config.toml
d_expert = 224
balance_bias = true
init_std_router = 0.0325
tie_embeddings = false
train_tokens = 597700000
Below are experts of layer 4 (counted from 0) of a mixture-of-experts language model. Rows are named router (the router's row for the expert) and show model dimensions 0-63. Each number is 500 + 25 x the weight over its row's rms, rounded and kept within 0 to 999. Numbers have three digits each.
After each expert's rows: "mostly gets" lists some tokens that are sent to it at least half of the time. This comes from a sample of Wikipedia text that the model never trained on.

# expert 52
router:492471513505493505479499510526490532495498489529507529520486534512486466533517526471493449528524526545470496470502511436494480497482491514468494496522494507507534502512495510499479446483461523
mostly gets: " been", " now", " became", " often", " currently", " originally"

# expert 4
router:501491528504519505456499486505485515504489505586485505472456527498493507484490505544505516438529493533483477464517510503481441511492492491452501514527510504495480507478485452496484460495482515
mostly gets: "Á", "ó", " Dou", "urity", "ā", "otte"

# expert 19
router:501524567520467504507499449567528517462483502540495513517461522523513555509520524483490471477513482523479507472501527505457475498493494502478546498521473507476505497525476464499516487515490504
mostly gets: " Spacewatch", " households", " Kitt", " census", " Arth", " females"

# expert 12
router:480506539492524508502523490541531548480506473544487540507472507486495522495524562502498443517537494584501502518520509494487448492475509508475486525537480505481502509521519508525476478491529493
mostly gets: " Nominated", " died", " Actress", " Award", " Won", " arrested"

# expert 21
router:477479549497509511505518500524507464474474520547521505533482504463466510513519479516447479495525528488489517507539500535482468498505500545432483505555495513486507491498485467545505463499516505
mostly gets: "uns", "ais", "eck", "ips", "bs"

# expert 33
router:478483541481495509522529500508489543482469509546486508501497512494464488522486521540484455518514496500541482488500515507480457462452543502467488482489504526484488483511483474504498467488477534
mostly gets: " .", "ib", " N", "f", " Pts"

# expert 24
router:479516512482493521492505500495502535506496515539489510532525499509536495524488524483464510477511490514465459475485536484518441475518492513495459515570481527478511471532478484532526458501479465
mostly gets: " a", " A", "La", " one", " another", " Another"

# expert 53
router:511478531495507478502509527484474498524490526576503516546470524512473517534523505521495515473494519607483540475514498509483498490485527501486480521500458517496536527470483501509459496471477517
mostly gets: " (#", "aily", "amber", " Infantry", "perial", "range"

# expert 34
router:502513537501496476501502502532515513489500472551500544508495539494504497485511526536495447485524506510474503505490550542453494512483481540487461505533496502504525479507501466517538464465520508
mostly gets: " Labour", " nob", " Sir", " Swing", " Lord", "ropoda"

# expert 41
router:468484531491509525463490498557511506495508505540474547545496523523490509535509528496494458458562497493493494506523502488459443485483499506499451509555517499510493495509478468518526485468495476
mostly gets: " e", " countries", " artists", " students", " citizens", " country"

# expert 35
router:487471536479544502480507491477512500515485499517472515549460536515499489510511497503506520484528505517495519446521505507506491465475498525446487521514494509516502512493527467533487517491535505
mostly gets: "rict", "ject", "act", "vent", "ent", "inct"

# expert 13
router:507508545497530506514522463500545520445520494543530532537516527485533513496521527523473522512537512525481511469521509483489495509497470464421478523503484483492521526515447503472530458500514472
mostly gets: " largest", " important", " resulting", " official", "vious", "based"

# expert 2
router:483500552480545501495531467536509509499490530524484528540503512477492501506555539494503475493540487510482503468488520487458427506496484505479486530487483529445506494528488458555493449500552476
mostly gets: " ENG", " ITA", " RUS", " ARG", " FRA", " GBR"

# expert 63
router:514456547512492482482501488533486475508494486548489513553491530470502481507526468482485467506555507518529462467495516485475480448479509514479511496509496528485525550493501458516520480467499473
mostly gets: "mad", " Premier", " IR"

# expert 27
router:482480555459511504490523476491494499480472557496512498496455519489496523508531542506504502512532537526537482469537550504487438499526488550481495527541498505493518480480519502529532488486489513
mostly gets: "FC", "ranch", "udi", "mir", "phas"

# expert 3
router:505513550533513524470493499549518494465471499559490516485515547496516502492502495529496492494525491548484507490464513492504463497507486486483500511526486500472534550526528474508504454486504506
mostly gets: " same", "anny", " See", "omm", "oyage", "Dem"

# expert 20
router:485533561515491518475477484506524519506480476545499538512500481502500486519514478513498484458484516520456529499527497480488451536486498490520476538504517531435526496491466493516508479466495544
mostly gets: " Veg", "keep", " Places", " Report", "asketball", "Not"

# expert 39
router:480506536515497538461519478540505501476483507563471486540465515517463490520501495497502506470514497546498491514518525500463495489507479515447491523525486528498502496504516505496500434467488503
mostly gets: " The", "The", " the", " whole", " entire"

# expert 17
router:502502546487475494503517499539528504451482488566478505529482521499532512503520529522502477489543533512497484517509543546501479504488499504460500513537515524496496496530475528491508493473490518
mostly gets: " Thom", " Saf", " Am", " Coll", " Wat", " Hol"

# expert 49
router:488514557490482506489473513507512522491510493529476492528470539487472497515531511540486506475531509556530485496516546479460463503477496560447495518532490511494495515497457504522521447470468477
mostly gets: " for", " towards", " without", " among", " against", " between"

# expert 8
router:490519564502519478488534510526516505496471493606480521520511512507510502492525518482507510485517520524488534485484544506471506470493495537491467548521465501496495513517492480484507474493497477
mostly gets: " At", " at", "At", " near", " en", " Fle"

# expert 1
router:476458557521493476502499507542482518495477500550491527518492530499523507523534528485502466490500533555459509464518517540485442497488507496477476556537491526465509525526492497515482461484529483
mostly gets: " Love", " You", "\":"

# expert 16
router:463504554473529501491511482524506496484507493564512525533456509519503478532509482511473527478528528561517483500470521502477460472498467507473507498515460499473481468494482487535514464476494509
mostly gets: "re", "agon", "yes", "imal", "iron", " ±"

# expert 30
router:477519528494538506501520484531527550472491484495468546540490502490497506514521494523516459501507502564507515485500542522469450481462475539452484540523472531499525541537502476452498493468479480
mostly gets: " As", " titled", " as", "As", " Although", " called"

# expert 0
router:474490508489489512499508475529516474502463516527516541534481516525498492493536499460479469474534501502470531441536524491498502470489507523475453500500494494492546523486502511517502447512522541
mostly gets: " Episode", " Det", "sp", "omot", " earl"

# expert 31
router:470509508478482558475544484521527495465510495530493515481489534499499495491493497519474505465539512541506503486515525515475456458466488523440465500520496499493520484505506473528479452494508512
mostly gets: " Animalia", " According", "According", "appen", "amples", " attention"

# expert 47
router:468522545494492464499508507511520530523493527532496496514510504523477483528519488508520472490540513474473479488513510484480483489482506513495493519541499502492492475492497512463472444488522501
mostly gets: " he", " He", " they", " she", " She", "He"

# expert 11
router:491508530504477479485551469522496557492476509555482511547476514523487533486535527508468492500525500519494489442516536489523479506510504503469508459510496490447513524505489505493492507463491486
mostly gets: " ±%", " Candidate", " Votes", " %", " Apps", "Gls"

# expert 43
router:480529553510511540484513485478510473498526510553493489529482488497498461504499541480511514493505510525443506473521516497492482492479498513467519498516497516480528493522497499501515448502501487
mostly gets: "iography", "There", " though", "‘", " ide", "yp"

# expert 23
router:506494544490503492494509480540482522534500512525505543517496496527507516491519515467534477483547510595475515457487533518471459483488508496459509500504507473488529529512483497527480480459488488
mostly gets: " Website", "Scientific", " Phylum", " Clade", " Synonyms", " Density"

# expert 48
router:475529557497496476478533487541500523491493511518474528530501504519494485518506534516504460475519501575474473498498510490450463511478506501467483499552498515493527488533510522516480467494507489
mostly gets: " engine", " bomb", " method", " material", " food", " farm"

# expert 54
router:475493551512486478481497521491471540476503497546472490494501520501523504497522530504478481504520490535529484490520536515468496497478491489454478509519504530476524520508511521482479414500490492
mostly gets: "の", "Japan", "USA", "ん", " (\"", "い"

# expert 22
router:472465530494503515492536498543502487493495498548500532554491525496527498526496506508500495486509506498484508482505552524463489533489486519489461479550505520489552490475500515490498521500513507
mostly gets: ".)", ")", "\")", ");", ")\"", "\""

# expert 9
router:499504525516475504481514488496512484492471489507490514507486500487494499497588531528489494486545549503523529504499517495475444475498472514452499495544497487473513521514456511507502508502492477
mostly gets: " &", " alongside", "ports", "imming", " featuring"

# expert 36
router:443518570507514519517518449490485507467464498532540537524472513492483512470498482477508459449521507537480512506506519505458467467497490510465495524488517509490475499494516457484495479487511515
mostly gets: "See", "urp", "fore", "This", " summer", "Rec"

# expert 14
router:502454516490506495491536508536516476515472515608492538515512560494481497489505532486500516468538489565505496483471514499467479489509490535514495493521493503516558524481512471529455480483483470
mostly gets: " middle", "y", " Majority", "asty", "iny", "ny"

# expert 60
router:510495568497495509461514510513525495493499498550519529551492503479487486489541510532480479477545529503485493484509536493509476479519500533486511498534483501506498493503512514498508491493476502
mostly gets: " Chevrolet", " Hond", "',", " Ret", " Greg", " Kevin"

# expert 45
router:518538538525493464497485511537515523485517493563506512552484503476507505489506526537494468514530503564484486501505533502452449471492505512495508487504531486490548531493515506502519507492471530
mostly gets: " footballer", "American", " politician", "Species"

# expert 62
router:454491551490519487497522505523508504513483526525495507540500485532500518489541531512451472483515511570503520494489507508470470493502489524480488502548501508490515532522485504506492508488505481
mostly gets: " worked", " gave", " moved", " returned", " get", " making"

# expert 5
router:470516531496461500490505517545516493467460487568490533498480530530506505490509498507479489459523527533501498490471527504489418486496536524426479531519489529492514466526509517512488474489495503
mostly gets: " July", " October", " June", " December", " January", " February"

# expert 10
router:468483514506512512520521509491508506468500510559495528525529507506493516511519486474523487484520524550472471467478496511483477476508483521487493498512492523475516481491497517493502454515516487
mostly gets: " third", " second", "enth", " fourth", " Second", " fifth"

# expert 32
router:493515573498504548489501512550498506504489449531489513548489530524508477489500496487502500510525529516481517488517495513487484527517490548461486515517469498472559503551502494480500459499479490
mostly gets: " c", " C", "usc", " l", " circ", " unc"

# expert 29
router:504475514527515512501494500526493537498526478540526539516493507495499476477513537507494479489492525563493492470479531503484470466450484514477497473522505508494543512489503512503503436489482512
mostly gets: " List", " www", " other", " various", " these", " all"

# expert 15
router:498499531484487494484521497523486494498492490562465513537474490500491498513519516521483502465531492513487505480492538487485469507508498493445465465515475497458515492514481506507478437514476475
mostly gets: " million", " billion", " miles", " cm", " mm", " Many"

# expert 28
router:481512534509478513494539505532548496506485513551506488521480504488472472470491491505503457510533514516525449487501515534499474514541470542478511504510490486486515465518504500476532483507506478
mostly gets: " Final", " Pld", "ividual", "ifying"

# expert 51
router:496482504494521521503523494495484505453503487498476518586461508516498500508541478492509499505515567551520525502503523486482472507490508478487497503493490525471533488466485468516480464462510534
mostly gets: " MPC", "ig", "greg", "ordin", "Č", "icip"

# expert 6
router:521511542512505542473512535487506477493491470546489502525514531511480475497502493506484472482542513510494470506480511488480453489493502505487491501531490517470515523519505497520517436484488460
mostly gets: "erb", " well", "rob", "Career", " ·", "par"

# expert 55
router:500509545512493486483521536558485517478493485564498503523493528498528498530516514564486494490542517596501506501463519501484450498502499564447490493509500505482500512498485494535497461493541503
mostly gets: "On", " up", " down", " off", " on", " On"

# expert 59
router:464490561507507538480501478511503491493511522550463534498451510477493493514534478480481501493528494513487479462496541487487462506463473541505462502494533512505543508479501514519526501506516506
mostly gets: "ithuan", "omin", " Colomb", "ban", "mun", " Liber"

# expert 26
router:516475502478476522516507502485513465505509511569503481544479517495477470502539482517470514526517507496499474469545504526483433498509492522460467499548469499491520491518469477493505466506488492
mostly gets: "Š", "imore", "Ö", " Moham", "rah", "ğ"

# expert 50
router:496521548496495501481519490505511505483515461525515520541476502499503529483512487515539474457505533535496485499514520495500422467486497522469525521550522513471545469538481505525496509477486505
mostly gets: " R", " However", "hens", " States"

# expert 37
router:485503558502492545480521504537521558474474496566484510535498513483500493502516524483482486484520546576487519481501549500475467476508481565474481500511483502487459501499482493474515526469490470
mostly gets: " In", "In", " in", " throughout", " During", "From"

# expert 38
router:466499520470483538512510528494489511491456481538499514489447515518491465523517548484487480437550531544475488466512489494481456478522486505476508516516466495490503497523533503557490486500479510
mostly gets: " how", "century", "gg", "irty", " St", " whether"